config.toml
n_layer = 13
normalize_top_k = true
router_z_loss = 0.0001
beta1 = 0.93
train_tokens = 254600000
Below are experts of layer 9 (counted from 0) of a mixture-of-experts language model. Rows are named router (the router's row for the expert), gate (a neuron's input weights, with its number), up (a neuron's input weights, with its number) and show model dimensions 256-319. Each number is 128 + 32 x the weight over its row's rms, rounded and kept within 0 to 255. Numbers have three digits each.
After each expert's rows: "comes after" lists some tokens at least twice as common just before its tokens as in all text. This comes from a sample of Wikipedia text that the model never trained on. Tokens count by the router's weight.

# expert 18
router:089142074126128173145104157163080132170118146151094082084157158091182172032129104148055051099075109141126156173147163103095135138183146109148121126128107104067140125121128128142172127125157103
gate0:197183128150096109095095095131133155090149084099111127157131159079152144119124124138091084100159078119103127115163126092157149172122141098109142141147122135104110137157140106098138122148156179
up0:156148176121086166133205127132141110132098107140134122153147163120102072071165110164109093115109139181080124160163120085048189180116158179125112063062157193152096142137120105160080129069137138
gate1:106097069117062127130146147186160168186192171127138135116106196109152169180154148079088151146133103158111090131078091132109146154139145148152113185141131131102135117098099141147113108171138073
up1:099082140163140131131128108128118148140104092151090106124172092174095121092104169129131126093116100144094079137127144151089140131145108119130175091145138089121206077159107104140126152062173122
gate2:124185146147082147103099107127113150174080156080117104085107100131132174131068164032093119128118120190164090138116133133157098144104080082170181132173189127128154150141158141101158139181081161
up2:121103184095116109130146102155114106129171079126116144113088066155072129149107132176169097072151183129077196108156170075175117105116096066178130121110116182043154083077097135156141113150166125
gate3:154088155104146084126186104215131131105137122133061125142175173155149142083102160130128127145139131153104206121080129175112125154189140116142133139068078128095079077160171140181113148146144146
up3:175122107175111178123193107103098112129114160073085113121130185127121100163159114106062117100095097099152126093106097154163064093115154166156111136087142067162108080155145118166092113105110125
gate4:109153081156120126170134111122134089167080138153132100112185113132154111106141116126156165119134086147111154100091125103109197106118096104062141148132147111084119061093155105139133076138172112
up4:141156105127108078133138099141115127120137126140121136151108130131182071169163135121170118108153132165075130075118141122094194188114157120107107150182130114085112093145183174164126096070080130
gate5:137143132086141169120098203167121103117150116166124154141113145103123124151118138073091114110075103130130220140034164106142102100106165214057159149146153151128195159135088170163126102156124161
up5:126105142099092156165120119181116119113123168162141103110110115153113140176122081151089132147119125106126089142142158087102141137068118165159173188135146118140129103152114136177131127096110127
gate6:128108155126100151112124169143104117151155140155112162126118133070171070102142149171107146173103150132119135182141143114146162177104104052123092140155164124178146049077109107155082120106150195
up6:096106151163079115133137119088148178105175152111207145135108130129092150144153084119075116118102178123112123176139195118130119112148119176116121149143038090080129158058192161096111115171064179
comes after: " the", " United", "|", " New", ".S", " U"

# expert 74
router:113153036098126138117111223140118125167113134155086103117151144093237111061180094171099101106080086158121112166139139130143165099129125048125096157151091081119193137123150125129139139106165107
gate0:165162110122065144069097106102118135073132132083107123096123167098171106091128128141096163107138137127160084180152130194150095117054162125142120148169070075143141117117098162158127169091110169
up0:109149122147173164114148154085102145098094181103127103100125157110137108124112184127113194152223144090127155176079081151157186096119110131113122093135178156162103087127128183148127153145103132
gate1:120137137088152090119076122145155169165148157151106128125142204052116165151085152122110196132128091140132133078103158120129152155118119098172125059140134141171080120101122128173114124141127109
up1:165109161071118107128159141129162137093085081169193128151145164142155137173106081134127143126084138054135187173085164114094146121099142104122095060118163057164126177123126112112120063156128141
gate2:129134159143137126148085158099074105123121208112186122079131131154199212136096127147154154120085177109093151110107126151120097158112120085162225106103097175129138146103165134114080101091175168
up2:133167084094045081198089131121121146153146187167141123126144081128103092216149093153076175125130124160101154094142136147148166087197150164148111162158157141156145128095097154102074162111104127
gate3:158138144148159151138089163123122176135139115140118178125100136129176161136174086183113167140163157196129064161135103139129100161161123071061112090125139151188062173114141076110153132089184086
up3:129100148149123155153147143067162100199189105091124067110108111102127172114188145119138106158139104127142127130140144107138169129105122121074103095086149154176142141101164118196158134144170121
gate4:134142129080092115138076119132062092098086163109152176197095171185190134120159178139145139097033094057150159154109141123171134095104101099151168138126144119196147132131186143142133123160073130
up4:122137094092096075133111141143142130088181074175117121082139149078108131137177139139159161135095183111115163137156107098091147138091059117136161150179126157138126116155137093134125157109089064
gate5:133149130086109122148110119104139078173104127145145103082215169182068128139059126133067143161108094082109085143167110105107122130095118183125099114079163134149128163093096124145133119085204090
up5:165179116078163186163108134135120122111129170104141127143175165119133212103129162158130209097147158138112103135145135152132135171119170088121143143077087079135158154157116105135144107163129113
gate6:155204106147075115146102174098103120138115134121160138138158098162131155132104130129098173161082169117174134132167162176083139124153161149097092126128162117144095137188129157094176100115092083
up6:104026126122111064093167157142145129169088148147107114148144136159166089105150134077143064135131168185086079138079147092135133175130149152136097133100156081152182163093120177152114171089139129
comes after: " New", " in", ",", " of", " North", " South"

# expert 22
router:114172104088176132167120162093118142168039093111116111112141143075144176124100068105107081090107143133133142159171172064162106039168121116146106101100117081174160129115125147111161081131129049
gate0:195103142096118137107080139150134080101094220140065131106249098092089186172197094102115144092185150064156104174156115174137167095145082086172164111095119136056145122112129160149206121087132108
up0:131122157130094121107106156082077099096108137136131106178153110130111099170159106141082130162100153229169125104119176160137115141140132097147093151170110164123174142193219138120136139135121107
gate1:138117134172140121091138071147112111083105097119141159125132135084084156159101117145119114111083144159180117101155086120113106070145097098088115110149105094243124146101147142121160148137139069
up1:113136077120061131100151122156099150065163068222163116158167101143145113178111084071095115201118208086093165111114102139147102117137124148109137090171110153112116114120107108161130095118152152
gate2:122141103131134096139101131091054154154173163142161086120180145117135167137136169077122103126163117186120124134168145126105166162216146068105158114116184118159125141040173163094148161149118141
up2:115157118134163081200134137109126125151132155083139135121093115157139156125112149100077135119105144098192200164140097104133173159190088120128128129162173132115102133150143135133174154139196105
gate3:125121177073183122150110100149115168167179220106133053135110111128136174106088174102120110096045167197126158094116083112131087125123106116099188135104172123087091161141102090117144134132169064
up3:134165096145161097119134119147152077157116102107138137163139146112149087097106122110114156160082171147073103092165178121134135131152127107124165155088083141139065150076088117128133159076143132
gate4:079153149174227137172212157186135116114105169208147121090117129101096161164159124172136124155109144140149119185118181052181071099052153103169154177149121130153146215141129172107099140155098075
up4:130122151132106154115142117123105131154137124122126130093087097149110122109116148063185064112119055082113117104167112192115105118151132153118157147122091110216047092167117126147130156138138144
gate5:123177154152141108150071117133181146146118125102176098095112062127132051122148104146113079125143102132174131132102130062123134105125087096187110135121154128129100117086076152133089126146107141
up5:103122106170124179140103130171165153126140112154172073192137185122129152126146113122109135140085173127131123124155125109111139119104170137216094156133129136101129150108103113167106139159160135
gate6:121126084086080102165126089108124138134189093172133138113109152132152107078095129144106124093056174144125069107195094149189119130144136133152174097131136176191134108151163111078126172158141138
up6:148066154083106137115167167156114130093105164159154096147067179137189109158127179110124138125095108130151112206079083095146084169130186147140106179107148136074143101160120173099155097149162098
comes after: " to", " they", " that", " did", " it", " would"

# expert 77
router:174102110052164197154127177085125140149076127175094097085161163129168107137171074168118155118102158105101078130140140083151119097170125024124105076146081135082174101090176121144131098150186125
gate0:119108075143135178092086127086128097185134118094107110113156116117092103148097112106106155122090091118168097160118151147159142213175126142105165147114126118104110094137163105177107147159124123
up0:119108115187056110103122115154169079113156098125151111131136085168170146115140095121125092088157115082139062131160090164102103152111126108149084138090168165115082187141142151147137131057178141
gate1:152083073138122111087107152092162111156119150148154068068182146110186147131153123093108116120113135138168099132122109112120098055135096072130098102120149152124125205192139119118153125098139165
up1:110154128174125110106136157153097146117093084107134083152150132122134149050127161093184158167171106132146100161128117165105101162149173106156109100123105131123115121158122175145133119112113148
gate2:114120152119153088028149102118107178119120117167178126119031081121099137131079150140128062084091115085136167193131119142093149146188127141124183144227096151113103114113117122125124149105152063
up2:114086122090036110134131151117107154111175140093119129103110124108114067135131109182152106134115140139157121115115153130104104098104122101071109162132112094125107098100065064086077157157094109
gate3:169116153130125126101160106141089120145137109126086147020092117107146174109160140196198129165118161128103146101126095098108118113155120144090035127116082133172143093110049139148131124097087129
up3:092084106142123114079121145183140100159121104122115146124094114096083138162161144109127153101185133158142123126181081116155112171082153167127062123143068090122173137099107150125136156146189139
gate4:092102107169138119087132166114160172170096150175141114115144125109143123170168091158107194139144105067105148120128153178164120124167136067149121094103124153137126136150117105144121089157111150
up4:163063168151181154149109108136093121092116125112114099110141144131125108159085087119126096192108129130134088143084115165095136100145131111108126101150128126162185128083123162082114122087110128
gate5:162142065093131142153107128123164111108136124056100091061079131148127160063106111073163140135125141165080133138110159129131099147148154129108151078104103133053130121119093179140143096144095115
up5:107151157119163162137096105161144134164139116129132122118082157154135148153184121080146131144091111149113137119105114180085116092120043181144127157130137169107182103162128151093182112117112100
gate6:130105067091133121153175139119139171097127111135114099081145134100120092120121131128144070186179117130093119063167120082137116132130053070131188129148159156088097122153143145162118124093151127
up6:160116112110126189122153128140107104128157170119175108136193129155101124123148101083138115123132144096189114155179132114119141114191112127137080164084088135149110107145138078167076105104094159
comes after: " ", "9", "1", "0", "8", " ("

# expert 39
router:071142119111159115175108106096117158136105110155109115071127175066139159125106125117098151085084058172088147110125178099133094127172070122147110095131125104085153103161141166110138095152144116
gate0:157146114124102103140192124138202125182101161135118100132153151103098122137148162145117116119101155106170179138141134102131107190139144140162119089158123094123092063163088144137141093111121119
up0:116102118179124112127149090103120128096128148132110152082064093151097119099141126154145124133166136138105143065194085122110195104182175054105176161076125162101136177143148103137124141141161093
gate1:102123134139182151164087115146122145134091177147120118125104144156067104051094146141216121105156141174101172109156114141128073094124204142108132130148096095125080165117128172129147147132136161
up1:156132082111144150088135134119114147095113106101174137094078098119127123139130136124141103081129097110115089137131127137103125139167117099105142069124122124140152167099140115182119089167148177
gate2:124129122100124148097088121174118103152175114088176159143093190105139122113162180189148112117088082148183111173166083089153146139166099100138127098113087169075118116108160119114101126159117134
up2:150088131127128144084114125195124082151120118109092130129167131113090118154122077156154176047128106128164129122095111090110152102114157123158106180119117211119137149172173161108141098151113109
gate3:117192108126134103142142125106082135154139113108128109147080084121109136119217112114135109148134097118175096114150138170117143142140119117124161157162121119116146060096136160167127111132109133
up3:078148123134186132156162170152119168170151083154089135091124210146114132149153070129144106131116132153121133114032101161133052165113096116165143124076144169162105100169102141081146158129105115
gate4:155047146126142085084099184141115125198150110163157107118113170109131121073227110087108196102106142095057170118116150105109103136087111163118105122157112141085166115142106119090170152154086148
up4:165177077123130118143156130120175108209141206154111166122086067183124128185201144114112185117120132103161077135129128159146097104155133081130104138168093131064160103075130101106109197113146168
gate5:076102152156153142141141160111114093119109119132149143132166139139140138160197134112099149156078116103134192087119121147064114141127154197146192126165159080132087114200160136183163096135105129
up5:127125134155203131122163102124127123134113069104133107102131148146141155176120177137155082111122091164113088123126135121119109103127098188144122154093110144152108128151124114117089176161163121
gate6:127156128090155140136177125051133111176139077124105115089169104157120139142111108127135137048037111105098077105151104129064128194084158136126152123128146142111119161177155089126193176091086123
up6:090225134135136158063167171124111129118167108161136172098137138152067112128166072110158110154177137130153090136113133115137122148130120141127131117097104144146116128110095178118117126137126187
comes after: "0", " the", " a", "9", " and", "'s"

# expert 122
router:108134125090167135164140161090101070125065119171147120125143164121162157138098103147106172103112134087087120138109143082120118124147097141179062114101137092128138109118133126141179130133165066
gate0:134117184129125117129101139102155076149121136144148137125144113124111126121122158145096094209111119156081079126127173193087163138067167116141118153074124112144117128151132162114112094143115146
up0:163119138150131144138138148196187131155104126157113079096150144139113142100128118213162101117141158140128151167155179119109166088166152192141149172134174157055120175139174102137160163105127029
gate1:184144085150159175184191106153174137124152116124157127155137091158144200142095200113095159128157083106182133112112111134131126159132154134124108113147098085154126122137135075158177139236147112
up1:138063119065101125128087169133125122101129172130109139148152154147166075095126095075090081122101122156140110052140087131105083084158080148147070119123111132167118142099199060090136108087103118
gate2:115132144112105128147129094136103105102121113102108116156139150160063155171191071111089148113113145105103097097136181101100163081115117117079102082173093108122143169110144203157124113126089114
up2:115134110114156161184141154171052139143120085160127132129176204131118126117185131116139137124119162116161104195069116054084110107116097118075086213046014117143132117136091169112138089037078110
gate3:078115093205233157141142102159083116133120172158084120126150159186114165117113210118112155110140096063108130143151124086122156157143191134081103144129121107105117119126109110161175143092125126
up3:145102126150102114192109094123245123144076151110152113108091090125141143194128138191120137119130054164081094110129150115103066075114142174140142151143098147144145128151123129124118113157088096
gate4:188168116147132107084063159111105133093051106146174124070102101139085117062111132145130117127114120122133191158158140130157157066111129110142091066118104119161118127095170103111172117156133154
up4:123097136106180155106131133057127099141115090131103110139101059114082100131147097188136101072056061118131093097159133179154121139097181135113129160119094125111056161149061144123162110156097080
gate5:144099180080143126131155184180102136074099183123100177118159167147112136132128150144085156144159127112203126140100108115161118162133165160125104169068135109115086175079147120147189144133076155
up5:138151075163144118116112079115142127067144101127144155151145145148189148140123128092094137097149121146080147137131108133093098168112134120146111076131128127062113110141086152070129113160127136
gate6:197127147089088086129105109099127140127135139115136143093154077175122084114132212163161099096127111156139104134105112147104133088128098070100126131162099089127094078106198159179119123161099095
up6:165171088070131095140115126160136119087134149193117106161132137132156131162181107152127131163230141118148145135113132183142087175145113113079072100119132101103041164162117113124128148139110099
comes after: " is", " was", ",", " it", " It", " are"